From a checkpoint of a small mixture-of-experts model trained on Wikipedia: 10 layers, a variant of Adam for the experts.
Below are experts of layer 6 (counted from 0) of a mixture-of-experts language model. Rows are named gate (a neuron's input weights, with its number), up (a neuron's input weights, with its number) and show model dimensions 240-279. Each number is 128 + 24 x the weight over its row's rms, rounded and kept within 0 to 255. Numbers have three digits each.
Before each expert's rows: a language model's description of what the expert responds to. This comes from a sample of Wikipedia text that the model never trained on.

# expert 2
Description: First piece of a word, often a Latin or Greek prefix or after a hyphen, such as en-, trans-, anti-, sub-, re-.
gate0:157101151113175138129180142156150069151149135123119096133119154125094132114151108158145128097112122132178115087122163126
up0:149106176128157123158135099134134114150103142167084074150085175146146163117170164154111110130153088175098126108142129156
gate1:154155104131162127118111159103133110111124129155141138086099122157118136120131093120170134138115124124155138126092145117
up1:162125107186134155126143164126133112124127157147131161126083163118104097133082109152144153129167120125141158137121098169
gate2:134142099098137143148129120104141112172141146102103101098146163146149152131150155127127129130103126160159120136163170162
up2:104171097142113149199114131147102122125118099100149149124113143102118163177124151071121129139138154085122140097089144106
gate3:172120095108156145104087126098083080141124141087060146154168101112152117137113125130104158106107141166113171119097165127
up3:182076155137109113126139113116131135174116114121124170140148158136129101145158089174112150155132143135123155151087127169
gate4:122137125145109123118111097086109117140113171179101145113138145146120112119133159090113121137122153132109142168078113129
up4:154101108102125139161156161123169118139094087103130115125135123111174134135153099160141170134129124156093149125126128136
gate5:112105117143118129139083153164117124164138133147134128086132131134148134114139143117161120074129143108147112131087132157
up5:098113107132128082163111129096116161100147111077179135157169123109101102137139132089138107156117154131176135125128121155
gate6:163138113140153113123103078119113105144093152141136129123101147122050174123101129096148127124125112109152133139114108163
up6:097112118077131085148143119132138154085136131117144129102148135071138148130144118106122116115107131132142162135102139124
gate7:115140147155171098159144142105125097161134144109152098112120122145144175148151121131128166125157140087163109096115095162
up7:121141111110168072134084112146164149161070141123120116076125141124139102138120126186129166116085118155119112156103161174
gate8:112111163113142077145151138100103089105135095155062104137163107132143138124126139174121133101145099109107163121129125118
up8:125157097148147129130140144112108146110100110145184118111106127113115131149146113153125127113146148141163099145133141110
gate9:155125137124161134114138135118086137165127126134131149134139132134115145147135098161143142116139145151124092116115146126
up9:158090090128134127133159175152128112134140100125175136099132149093111146121155155136118108135162140123131130109128111140
gate10:164120110131117123119121123162101131125101113117145140116094126139147133127107159130070120119122157113119109121095131159
up10:151132149111122139110150094071112123109149116115101127104128140108089128134182151139140138136131186144151186114146113116
gate11:142115104127131152133146123147150122153134101129122136094084106117124128107151081116087171130134103150126157148097133159
up11:126113154140158122164142160136132118115129141124089069093149158106131119095119140153100145115149150077118122123157120120
gate12:126160079134129144092097177125130097140160130146105110147099103179084126147150130111112166127123148132144124144111113111
up12:125095104120118133136127093161114136167089108098119107100138120168165089121087082169078136133157093133099101127152161139
gate13:125144116128134167122099093114139087124109100132152128140113134119073165071103121135184182082133166127076133144084120167
up13:186116089136153143123117133135106098068136143137142161124098089156163110127104113098169129172099122126127143153073112092
gate14:095138131111148123122125125158156127117150091077126156070105169146158079117143158112145152130150134140154118096131129118
up14:161163088137113092139140140125167146095116111127164141094111124172115129140147137051116150155134162070140076144132123134
gate15:146128108118130135074108120146116103098168123154180147095143115159127116073116093113190117184123098128142106110129116139
up15:106084084153155121164174145131129134167167122115105147086131168136179150150113144096149162141107138128086128166156148114
gate16:118117123120136104123136146104115117149088157157125141078139118099126083125123107111165137141126119117156119111094140155
up16:142131135138111108146129102118112108144091131169108151156117126107148128167085152110104184096136096140139130160094128149
gate17:117138115067125158116096133116079100117111092162126118145156125131126174104102142129127111139128106124125099102141168094
up17:101092114108125148131127083144147115166122119162113087163135088086122142142144159160110082104115168089127166115168152097
gate18:122114105139139103111132134160120090105114114131152090153131132110120121113109184126115101143112097158113134149139142117
up18:173161087166108087140140113112083130141139128124147119096118129160137105102113123119143102114144149142093152142088144121
gate19:134084098131192113113118144110098130079158114114145106121136132158120106129140123128128180130134124138143137140142120062
up19:140113139148129107133163177160114104108078090154133128118116118074162100141139167127122139120138144107101101150072124138
gate20:135114149146143119129127144106136150143134114125110178111124088144138146126133133117160158113111116149104138118114143105
up20:142121142159175117147158113080141162111125126144097121106118096137140084093132130125126105154122143129102105152145110141
gate21:120137077114155144123151116105092136129145126130144126149119092183096122113152141154118114152108113126136117080087138099
up21:124139169135112134137170122143133081127101133130099133121143127117172101117126151176110109149154118119102117148189116155
gate22:115108132132126108142131145135107082115126137137081157118133119129161133154146118102113154130126107101133141140070107141
up22:088094126089172146167139103137135145115113109109111094109166095121159101118118140111198112061152117127187099102127123166
gate23:105101103123134127108121151139133138106187151142159147114144087106152137113103130118089134115139117147119192126109142122
up23:153138155136132163094193141132111128126109120154156145094121155096129114133122162144123139111152109101136130083116125150

# expert 50
Description: Syllables inside Japanese, Indian, Arabic and other Asian names, such as Ishi-ka-wa, Na-it-o, Mush-ta-q, Khan, Singh.
gate0:117119103138126105126136131115151086122119137150134112158072116142092125120157128129154136105116173136089119099168134109
up0:164197088124112106112087152118140106101144102157165106131097124173109127158135127137129128137127158109122149111163129155
gate1:141155103140154130152189194082182109136131146110119138132112119138112125124127076130097151110151167135113140175158128105
up1:154131144147136164146113113111127086096148155111161115134118135103107102097142111100078147135185100120127147133101111122
gate2:092125108111116154102138097127133104070109103124111109164103103152152072095129164117124129110124119156132161127128167115
up2:093157130143109144127140143068145091100151118108079152116097173144153132156083136121106129146124123118133150149157161138
gate3:119152102147129112142079150126119146120140083116144137106141155141100167164122097118142104119107145123140157097098094101
up3:161161134108143189155111125114130144116083162133128145128165101106173127121152105108122137114124126078137127126104106147
gate4:134147127165124101151079112133148109120080128107144133179130151156120151110116133129138133101099127091100150195096117117
up4:117125154096124128140113122105141134100138106181132158122126128117097120179133150160135119136121123117125106103097116153
gate5:105071127128127147121097128131091144148106121111097155109152170125151162155128144121142153132134157133130124100106114134
up5:106145113148155092121118148095137120130085115117134077129148099131128153118115151159144154133131066107137131162120154135
gate6:091166180139118142145105109141171133122144137121135134131093133121109109157135147092145121105164127150167163094138137117
up6:145101106173112103133100115116093103109115098156135163137139126095137090114096108115119125182124118130116088130128098124
gate7:094131107108125126130187148147144140132121167086124132107126142106142155086146152102103096137102156110114108119121098106
up7:123108127111130126132078105096162116129150134100107161158130157156090150098094099148158106138094093114135117102114148113
gate8:143141100120120121095149119107133107110089156145151112114091131126125108127153117110085128107110140140169118135132103109
up8:153138134124162111112134123153107160129085150177173138138133123143103094113122093142110105145137121120106095177137149141
gate9:167118139127135103126185166126154116164124128128133100134134074119115091137137161140167058119103141132125145146145115127
up9:166135181172137144148121134137138118079113121151139136123109129136111174100107131132141148137121132091151140114130127180
gate10:151122110125145104143143150126144147133115116181135098165093120085140144110163169093133122113119134156097112145087119143
up10:100151106095150113116103140160121090119085147123128128136153128178091103108102100130145137147127105098147100143098153160
gate11:157101140156110134155123096121160097124150123124114144092117122124094153092134130095113141101114131113142121095126147090
up11:173117113154121140140140145108145164122113137179152102110131159121106120146168134131158113112129134179140143185127071139
gate12:105111151130135099090125100105118122131138112135132111130115127177126117124094118120088117112105149163088158134099152153
up12:135126112107106147108126074115174158107126088105169129148121106147132094123148104119109136136119157173101151119138120149
gate13:147132138128112124132106124164129125124103148134105136116116139168140153144191176109176121144097155130123149100133152121
up13:130148142150125125153127106155118113163128127123128124134121088140157130107149167135134108143106092134112142116118126145
gate14:178132115155119100179159085129103156086096135120119149157133108102110131139139164103118131124107131131113168139144127153
up14:098114084100127108098087082083135149118147150102145127159099135182182119139111110116105123157133124128121123136144141078
gate15:159145118167114100139166117125095144134134149128130141158115165142127098141153176104132120124116196101125142162083157131
up15:162127094148110090141113136143173182150121108098128146142151093131113107129121109092139125119151123143126117118124110096
gate16:130149146172145136140165133149165156135064153129116107144120151144143135129126084095119126126105154136092083113156112119
up16:062137089102127104115123153107137135110162084137179146132137114147121128145120133145136117123147128154160157133108143130
gate17:095096128144138108103143128142130119103093149111109152135139143151106165108191151112108106122118120094096127143095128126
up17:172156117097142118119160121126134152103148101105168148115108090098088106107067111175094111145145156136142152137137094136
gate18:143133135158134141046110138123136134139120116104124188156108166178101105125146105081110113118128115161125118083134132081
up18:161102123148111169075149136140162138125081143129131155160102185109127136117159166133155137137143135100116129100148099109
gate19:156125158121131129127135141132076129134112144159148131107174120176167106115158112121131156116136146118125150069165106143
up19:132164155114158113082150092128118113131104150092115165151155125126151122107115157049151112162088115178135142114159157092
gate20:143092148133130120120149207137100144119158143131114127162148138112128145111119118120114123149155149111137111153083116149
up20:135146127110115134102101122121137173142119171094143123109125123123136118106067129145126191117132147109127110100122163166
gate21:131143100139146116130106141131146152133133199147121120106156131131105104176122132130126128142114158162130144101151153146
up21:139121121132148147121170132128114104124089099090094139139161102088122141130167160136125116122129093112090131159097138089
gate22:111134078136124131170150152108135128100092101110132132131119155138143115118117125120129135084147160127118116164165174163
up22:134137071127108135107158129081097086136127167121121122111099156192157133148120175103104144141132118137112151137148150125
gate23:157117083132116153145099102122170118108102114108129143127139077147145149115171070098111130118151148127155112140147128134
up23:150143153088176172102111158117132169131157131182159131132155133163130115090086141134150100101124154094165108098144116135

# expert 49
Description: The word Note opening a parenthetical remark, as in "(Note: ...)", plus scattered digits and name pieces in tables.
gate0:094139117134155137099154145148104193118110124136091117142101126137128145156118169103132150120159132146116128116134119135
up0:161133140109092188133160115116141136104114128185129124174123154144072153179116141133103128070126133107110118134170114126
gate1:102131089170135153126146094137124178081152142134148107165100100114105128136134110113148142117160102120115106104109087171
up1:131215161121116061125106133125136145140155137124152160098127103139104105112118122145111120172160129114148142168102148149
gate2:131148110127141075133106135107128066084155104132133131129096146119165090077145120104116126142195173087106141141134133118
up2:134117150122158129110108129123144113148136105159106097108097114094099147149136128117098087142120135177152127126151111100
gate3:112132111143125111119112131165141116150139110142156126139102121127119171116107115156140135111123117141132078168168132163
up3:098123138132144134108107125117146087114143140079151064139098103148118128162115073138140088124137157097140132132110124113
gate4:181112120113190119120126120130119125118145116137136100105137114178136091105156107118135122125149088132113130094133115090
up4:125105116074140102093150141135120125129113157112118069140154160111109098129119100123112161119122113104109131089105146107
gate5:143118155116150143119102106164102127096138142159090118085074117094131134168097139158092108138151123114140080147115145148
up5:140087125126141099132095152177124137081110166116130125099155101126094104095113142128137149151115119112169163168151131107
gate6:122116178143168078145104163126133113077133124157111119102133126084127098154124129129141118142148139151122169180128126141
up6:101125118154125119094133161124060170142140159140106110113132130089095144091172135141152089118150075112102083128156123107
gate7:144141121108146127113131124128139129115084114118126076079104119103105128147085194137109120073170129126108094121133097094
up7:121133104104180142149148091141101142138085156114099086136111127134103142171112186120122151092096079131131136097064106135
gate8:125094151152126127116103133174121085131123108144124155165127079156125134144132143111120186145138119121098134085111148126
up8:087139107100153093122128089170087102144081107134126126132102092128085117091148115114153167102145152138127115096159142101
gate9:127109151162120122149123106097141145145113176149096109097094115150123175125123140154127159128130118120168148141092115133
up9:121120138181148108096127125156092133168111090105131105055098116099167075067128132152113121107122125123164157145102158146
gate10:146148122151147133119165135124167104176123109153151139141116102161129159152169120124093176176115147115176131105072114144
up10:120151135121112099173093125094072153149108104128135120124123091143125140135126141179099143147141129120139102183127148106
gate11:104094121112150150156128137169151118170114104133103126139101123103117101105143139119116090126180148127153145120133126122
up11:130094099135145118162106110107133212141155118150108097117139123106107152141134083136094108139104106154121116169145119152
gate12:102123136086161117092157134113137157162109143148147119149145147162103115145132149142102169139099127091113106082131170162
up12:137143095133141114137106110148094128149124117154132075156111120127119120120125082123154147168116122088185140090121129098
gate13:134093129132133119137121105178108145158136129128124075114104141135050142123135126156149185126092093158165146098111119167
up13:132139102096127139134111130148119094144092111116136163179144105146114120101117165110161124175126110110154114125146115107
gate14:119095108141185107139099149151146168127125151077139151097130130174154155102109085116135110170147155108100094143146132123
up14:125103109080121083126165084118148095152130070141090132099129137129145152122149119129161133109158157152136136167104130101
gate15:123104109128155098114132108159132131142129137149126131146144106113108111124135115115100127135103132098169118085104141148
up15:140150130131136156125161074132157145102144122087119088119107146107108109092093090125165176149181122144121140150158109073
gate16:146122136152124121151130140164114106111133094135168125204107105123055177125149149096113132111125120122147129150178130133
up16:125142095126141138091120096131098113126151131129141111144123154097103104129101134125107120122132102144161144091107129166
gate17:167159114118136101139078123127130164160091156113118102127093111132135145083092127141118091143111110093144156145148126115
up17:117140119125128097144077106168146108148150074126114143098162095119148128112149106132111144151115123137182126125131131103
gate18:131133117144129105100125109088094102092135145122114073113080148118147132145139112134085076139161098117116123165096092147
up18:108154142100141124126148111110070119158123177094142136099129136108128121088161151118090165122146130112148112126172123156
gate19:107123155124170154101147142164124104108137132147112137175149121113122102151115134132130146104106095129090125092089116136
up19:139127119130151143129140158127173113089174156121127162126078117087132091113144131103125115105156160130110142097137134127
gate20:112138127165141123131122115115171149087087086137106116102111124152079174120154139116112099135158118168154117168105140129
up20:105128077099179105094177100141121139160178128122131103142146108141107199088113160091110160126114091151088112096127103153
gate21:154110122117145111075153109119147116124109136115122150105095101122156084138135126115104162148158106140113078155126102104
up21:177122170145102114118080118181129158133155133134132127105084125139121122106150117168121082112121142115107115125138099145
gate22:127122095156182129066135112097163115157146085109171086130093161150148087097111155162114164095160150143120126116132128140
up22:115117078139112174115171137137126119101149140090128103109091140117126122165136147134152139145131124158134140118112139126
gate23:092121104137122152104119154132115121082156087084104133097118102143077077146108122106103104126180112132130111122117125121
up23:159107168115152107167160123084102133131125099162127159100151163116109157137137145114122098137135178136120135108105055110

# expert 31
Description: Symbols and digits inside LaTeX formulas and chemical names, such as _{, \mathb, the 3 in "4-androstene-3,17", "-2-norbornyl".
gate0:154156102158159119145142120077097151103160144162107169099103140126146142142113142162099130157121113120111070129105140103
up0:124150136116117105099123111114094082126109091120138070111138166147119120070196091124124076149149124137110154142170124113
gate1:126128132158148053122166165119115155160131139092133118107147132115088149160133097101153114150117115131152137133165116114
up1:134139132145155161122157109131140134084152110088096137140119097133186080077133138140100117141150114172098164127108131135
gate2:120144090117125114149148137161089133117078135142090136165128100107124152148131149114154146133135106136146140090144142111
up2:160167078124119153129101145116137100103146158141087128091170169150177108156120128150139085145120110123141098133118120082
gate3:110130150136122094115180120102112072110148123086108090076139126131151157170121072097147120123104115155124121124158118110
up3:120094088128121156150134151131166168122131112109149111128109151110164125132119170124102156114155165098152109118154102141
gate4:138131130139145157123120144114171156123154155131101129116154134105109131152104113100121142167165126187150113130136150075
up4:159147101129135106134090101143136118109107145176157117118115091107143124118111116191154146115107179079110172122128102177
gate5:140153141129147172114135132140170104123144100137134109131141163138121124109114111125116118087114138135115145127161110141
up5:144171067129126094139128144097116148159100141100120133124128123119148158120158116156128143153139103136146128125116118125
gate6:117080092126129153136145121116119129108096131153105128090148096133105149141143106121149124142152126108124175118100154118
up6:116138114092109170184159120154138155152115136165127144137115153152089203119090174082086139141103125098152141103134137164
gate7:142184122118126141130128176125143146172143145115146144118168100103094155148106126140148157090170147083150150102120121099
up7:167120120147125158151119178135088099137121135116137170136174115091112118135098109119166116163149122101152123101098098113
gate8:142136096118123151140114146089133132156138109137118119137116149132109115099167157103122168146122150138122141090148113103
up8:142105136101110116168170137079131170148179103161113098114105101121146137108135108118125122135164124173107116122115123113
gate9:124096114111097093103117112095111119112157139141149141124130073123154121116102172119136175148173125145150135123142123124
up9:149162127146136133127137128140129132170087153182139111151187076128135100106137109096105104126113090104089156113136135100
gate10:163142117107138125166156147106145130116140084115119148140137093162099125124118136101112122134103092129128113098131144105
up10:151083122145105099117081119101174140104069190167119108113096078126151125167103137109121094138155146111096160155158133113
gate11:113125133149150141092103116165140086153181149077144107116154139080141125122136120138099167100120110080097113134201149150
up11:108094165125149143138106099121137139143095094162100095118115127136137111173131152103127131085131096128153166100057164115
gate12:086156132088146124121104125113172102141143118145130143089162073192111138135177134121162150145166158148128132120120096107
up12:101151103151142141090119140119128120117169107132127114109121127122136084066132117106135131096153126142120124153127112098
gate13:106169093146123154161087093116146114114165138149096107150122091135103152135119151119101108092110191109130090096115142136
up13:114111141093112125144119096122128149127130089145185122134149168122158113105105123132155122139102120096097094146122144172
gate14:160147128099170166145112133128168160089144110182145121108151097104106105072099129136135160104132158117124123132146116119
up14:109102158163145142148092141128147108134115122129116156144152188117150138113119117146113099115106097127181121072097100134
gate15:112123111121152132122141173163109141141136115127140140083127145124160097148091123141123155131099118085108110156127131101
up15:130107094135136173124141115112142163190067158131115086135163112144089097127155118133078131168169132077101124130135138122
gate16:160094136106124109142129146131148144135141127167132131158144178131130126156137132157093110180114101182105116106149146108
up16:107099124112090117110102153094118169135126126146121146174135134155103131133151144162168129152091083162111135083129119119
gate17:088089148165111146116152115116160055116130154190108133108098133139148108129122147125139113126140119121117089140111140149
up17:166169098098148115120128130165143154107110118143136102142125143146120132104145146126122073127086166120082120113164124133
gate18:151146153104116149141076133102156157152148151121118145123144133133132164135140146098118148124132071078115164106131163113
up18:183138175090118106114129108097086086123084143126063134108082130141133139131116112105113131169110103115129100087109123182
gate19:117154160145158114087149135095094104115192141108150139110165088146116111122151114127096141123148173116162096136135157170
up19:131122103165140120126135163129148124156158114096103112108110127161115117114100125113110136107145108096161103114127093086
gate20:109138063145148149106121128166172142129101087148165122116127123149074118085146085162130152154145136161132108113139135104
up20:141130141175140149160124141160148112132134064131166109125155069077064100150140102157107152111133129129123126152161143116
gate21:154146158142156135148123114108171122126136152183130114108137116123129094146130096137115102149146173157127096141097156117
up21:049123125090101154120113116169150133130132116132176126147110173110104177136101110131115153127150115085136092162141117140
gate22:143140137108136157169128113071110170162117132127102110130148135114157150125147135139112072063122092114133130177142118167
up22:111145097141167130092123129168165131128096084140138121185152123111156089133123140095094123140128132170129123145124087102
gate23:148141096153131115115088154118150132146104160146126142095150135156101169154128088112102100104092133106107156136131126162
up23:111129119147164134127113118079108133164144148133152150134142142182082127133168105116179149123158130083148130116092106132

# expert 19
Description: First word piece of a capitalized name or proper noun, often two or three letters, such as Pa(ss), Ha(gar), Kil(burn), Col(lins).
gate0:129093141167137175104090132138159130097156144152139120107123137136100115163145071167123102098097165093120109140116145126
up0:137074158158190141101136108110125110134129099091119169116134125151125128103134181128120128159111086143125113117131143148
gate1:160160160126125141132119107074108106140109194132132146121130149129112133075158151110160118111130105154144142133122160094
up1:088130129135138137121107080116129085101140148123127145128117164123145127153106153143115116139113161131153138144139138098
gate2:084100136130181121073115151132140160171094100132117105148094135144121102134124100123131120102112081141136089124139141124
up2:143182153144111103127168090133142201095113146082131134126134137153130104124138116122107126124115116139131087124118114161
gate3:149159139120206108100114109132144130169095110117114123134138129089088133151164110158161124173127143139127168107144166160
up3:134134118104149159123108110100120115133110101144106100179123094127105120101147153137159108094164141085104103138141144150
gate4:107173126131150156102159170091118082116143150092110109101129115165090110158091116150120141157127133143145117125111151120
up4:135146104149117139069123142169096101072107142115108087092168120120138140188174123159098133142142132118135112156154175123
gate5:100085086097107096111132122131143094121096135069145147130132170176092137156136061121154165133124081135114149158116111120
up5:150091126119123149111159159137134108162113140107085152138123104134116111133159126109149183126124168132136143140113109125
gate6:134120124111167161084130118117172116125127175127096148099150162103099132162116136176139106158150103161101096128138153118
up6:145130139135062094123109117120129115123140120153134144153090116114188147143145086113173160125127141097154097097130137168
gate7:110115100093156122122158165140117162097136110133111143127117117145107109087079104109132087103143135140158145105149126106
up7:099100118122113121086144138120145103119123132115110126149144107137074130122088139133113076120117141084116144165153136131
gate8:128132136126120169115152119131131151095137108110163155111100119122121114123123100108111131121097151068136081159114098140
up8:114122109089110163090149170098153166168094154105127107148155129118087169148155094128114079154142149111146135181084127105
gate9:181154136152115121136114146141115157135144150173102129195117133102118138139128116144089131151113119149126094140116099151
up9:103100135137157124144148137158123138116119136084085142141123123098113121117100134130170102108117104137174141131158120079
gate10:110150140117136141101109116145128122112144123085113173106161145093121099141150178151105105137176140116156120115124136156
up10:103120146093118134108141146132163126178147097115132172118088131132122126133079149101158087150144163107094181123150116122
gate11:098142126121094157106177120154165069103163105144170146090171136140150095114161168112151087103142137116134124146138134093
up11:163161165118127062105121129095142117138081101089081125119107136076102197189108114124101187108139088155096146103118171182
gate12:141121083141167140123065164123148132121120129104178137162118130132097116137107149126086133146160108161159115161111138107
up12:133135134105175121094114154139142130147113082124157142124140114116149114146126142122174124143108151115148102100156164115
gate13:069173124119129132126119140096128098064133098122167127161142132165123100107149111125106132124137135130079154123099108141
up13:116105097118126146140142109129125130075126135107146133095089101072146146142116092136094128104195120135125165178101123126
gate14:125127134103184114102100135169150126134144102090132125139145127146171105148170143130130090124136140139133153111162112103
up14:139142147161199206115127141130115138132155164108130129109139107187123160149159137154146148168154125145142118180142125074
gate15:096128131179113092137138094128105128121106181111090121093135160083107107140105127094094186098146138114175134151126174094
up15:134127125147167102087103172109114088153118160142164144137121149118162135117116142123112134157138112137106126147149152124
gate16:107145117121128154123149120131136120091104152140115100129141126118134141129136133142095115151129101152180131144152137140
up16:126119163169110107145131117091141134157126119176072148151147112138126116152082147124186152095141134134112116134094117141
gate17:122155119113090138104080087083166131136141128121097120146124131099117110145158101101121158109120110114101148131129139168
up17:145152140102140135164138106103077124120132080134106118105170141128156152140158118149131140145121143108142162108159093121
gate18:127125095117171166174169125152084128132116134125168135142111147140185126080121145119163137125167155148129178131115132138
up18:163144164138149166155130141129107154109132157175126173114118160091098159163094127138090147153103172112132147102097152128
gate19:110095146090191074126124139170104169147129150129129155100154126122137145095114124137121133194171113149162147100081109178
up19:140153095121116120151140159146154142074124158086120122128113122150136075154143110136103157110105146146119128157117137109
gate20:110115140117156123128140101119166146084081179140104123076121187124100140153090124120138122123129163156099110172137130133
up20:151131105138107139154147151146140152135124175126145159085142074115126144130157154086145148117160179119100111164130108109
gate21:161113134092123153125090152090132108102139158151108165107145122123066062135125137118091154157126135127099135113123172134
up21:142105115161089094134136104105088117119109141114139151118137125134116184175168126156159132142158127161113064090126099169
gate22:140134116156124164158208143154126135144127121119145110117071150135123105087154082110123088113139119114116153156156130107
up22:100136135085117149157110116123150107139139101120144151137123134123162139127140140137163154120110143120114149073104167131
gate23:119140164137142068158147061172137187128152147128119089134108152143139109142139124133118139162135103124124126131172104108
up23:106101124121129119125147141113152152116137150107089116097136114113112119140101140151116157174094146143118112134125131156

# expert 54
Description: First letters or syllables of Latin genus and species names and other words, after dashes or colons, as in G-lobigerina, ma-cleayi, p-ine.
gate0:137119107120163146129124151137143105121095127072099068156117139158164112139177149115159139170141067072124109115108125121
up0:131131193110093107154117140097123162121136108132121134124144122147144102116147105165115119145106111111141114163136157127
gate1:164131131101153128117125128100115105136149151160140119108095102122114133093146164134136149148134102129147142159094146130
up1:110128132139086141117149152068135111142092125115111135122122151149108152100153130117164086146135180096114151113120103112
gate2:090140089135150113158108099131117080137106121117141108121104136114109170152104127127098143154142153138138146132100158095
up2:082139153132131108110143155151116148113099114136177120130124089171190115115156132178118119123167127110122156108111135102
gate3:115147136147150198120171160113143100130140146108162162131137146131073144118142140110093133127160136129143096117154160106
up3:133141114131093102108102129157116145136081156121158093102133119149135143106136162128107142133077078109108129116104139142
gate4:139128141131113086118132110185147080131132112157121157137139120128121089156075153152128150079140174132160122144124092159
up4:146148120120115115114173069143141118150150126126100152121100123097131104147072143143105122121109166136175120145179108146
gate5:120144147141124133104132162128117165102137141133140067091128106135113104136179130170091120141120115153128124116140136085
up5:111178102108136121145127132164117154110139110154117096102100131125116154153119072126118131141107126116105120156150128112
gate6:114119164111124169085125143106138164150128123127136138159090122116127147139181102108116136096138146124134119118163112105
up6:131122190131115137136093113124149140197117157142171141132096144079099142160110101119115112088126134146083172129159115142
gate7:170124150153134105118126140111150127113100161117158128125123148106086140130141109168151139158154120099148145129126114097
up7:116143119148104085162159175119171131123104111123153150120092131147133108115134146141123119130145128121087124166109094139
gate8:177130066127120148157122155138149110111168132117127111169142153124144119114138103141130111101130132121155137061092189102
up8:137106181100105123111103138095132122141111112103179121106136123092125132131151140085140144108161147114109143164170105114
gate9:111129132156122146163142148147105137136124113147172114124147095116165132086135160144128114099144120140168179099092149137
up9:137123099151137132103131065127110108092045121117103153120130113121143091145123130160147119143129130150066136138172123140
gate10:121145106132167111119125150122151130136145137152156100153130125143108123158125122119108115118119095116136123113114168155
up10:118144066150128163117194153118139115129131081153149165154150148127162126138091110137116184116110158120175094100138143135
gate11:127120158133165117117125106121128120114131122112147129142121131130100117166091118128087104150150111117159153124145123127
up11:168122091159087093148101128117112126112130155106129119132133104128151088138114113126148184118139117164117098149140096152
gate12:125116131135175109144141130164141134131119127151086153159082173080115114158114132168149139156163097132145093133187128157
up12:086134164135096095147120112102091117134147096142092129131118095153134174142082156116128121139084127117109174117116112165
gate13:117108166095114174144125096100153154151145098123145076093149119143079126101107154148127127125091101118156141167119136149
up13:113119169126147113146077119074090126161155141129099152106164133095199125112133127138155093160126114147096139140130118150
gate14:137103144132188154146110116150129095117131153128141085114172154169138154141110161120073140131133128139102123132145168120
up14:114098104133124096130087144122138138094130132152112139147138090109135078138161134127112142127169168112123138159079136120
gate15:116145126129177153113189154153172115142160130126108145117077156165128154197128108141190132163149175133167110147139114058
up15:099084088115130154133102136136121161100062104108095127139104142114120132097123118110128133128095093106111084126097127131
gate16:143126132145125119114157134171165119126139118121119116140085141142088115135122117118124119107177138136131090097102130095
up16:148142126148112115146120130137144151152126168169087144147103160114091128118156111115163071125138158157112125105108126116
gate17:092112087108093110116100146118144115140143129106106105139111105137162145131125150137091120122127104094149166138117102136
up17:117170140140138131134144182184152078122154092140164070125128120138128116130127095158140125123136118142130111134146153113
gate18:142101091157083141072121105126147120081101110082147160112084162158138091149154148122100124105133121127124139128121136130
up18:155155134126149121133087120111117131162143092116141090111132144122115137146071144135132120138103124122196110117113139154
gate19:126118099093141134132134129142111111165135125139150140141096155209138124091137164132131089096123170128206099106120104120
up19:104130132082124098113082098087123111159073103126138101123142102133126130144141180151157143107120130115112117122082111140
gate20:136154098100169133111131140135141124155150131111148134132140174137129106137145127141098101102116107144118137145113126106
up20:163120115146123096073119133108112111121127122134142103146137170126128094162145110153083124116113117109116118143131119141
gate21:135114114154088094164108137185116139115128108135121156134106130154074133134115121097095133188126148173115120105109144131
up21:089128101141129143126144160138168126159190134121161140137148167117116151149173127115117088118107150111133155143104116133
gate22:119066106111123145096106118124115094078124093106169094118106115166145153138111140114153154099146144115092122155126104155
up22:109148110096171143143153124122131150120121106119085146112112118150127127142117092128138157095163086166143150082147098132
gate23:145102144159175144098139105165128112112148133118121120152106134087155118088108097109115148081140135068109119145121181085
up23:164161111167118127178143115150110147121119099119137136164107169123141148081118112158110176122136122062128117122079099086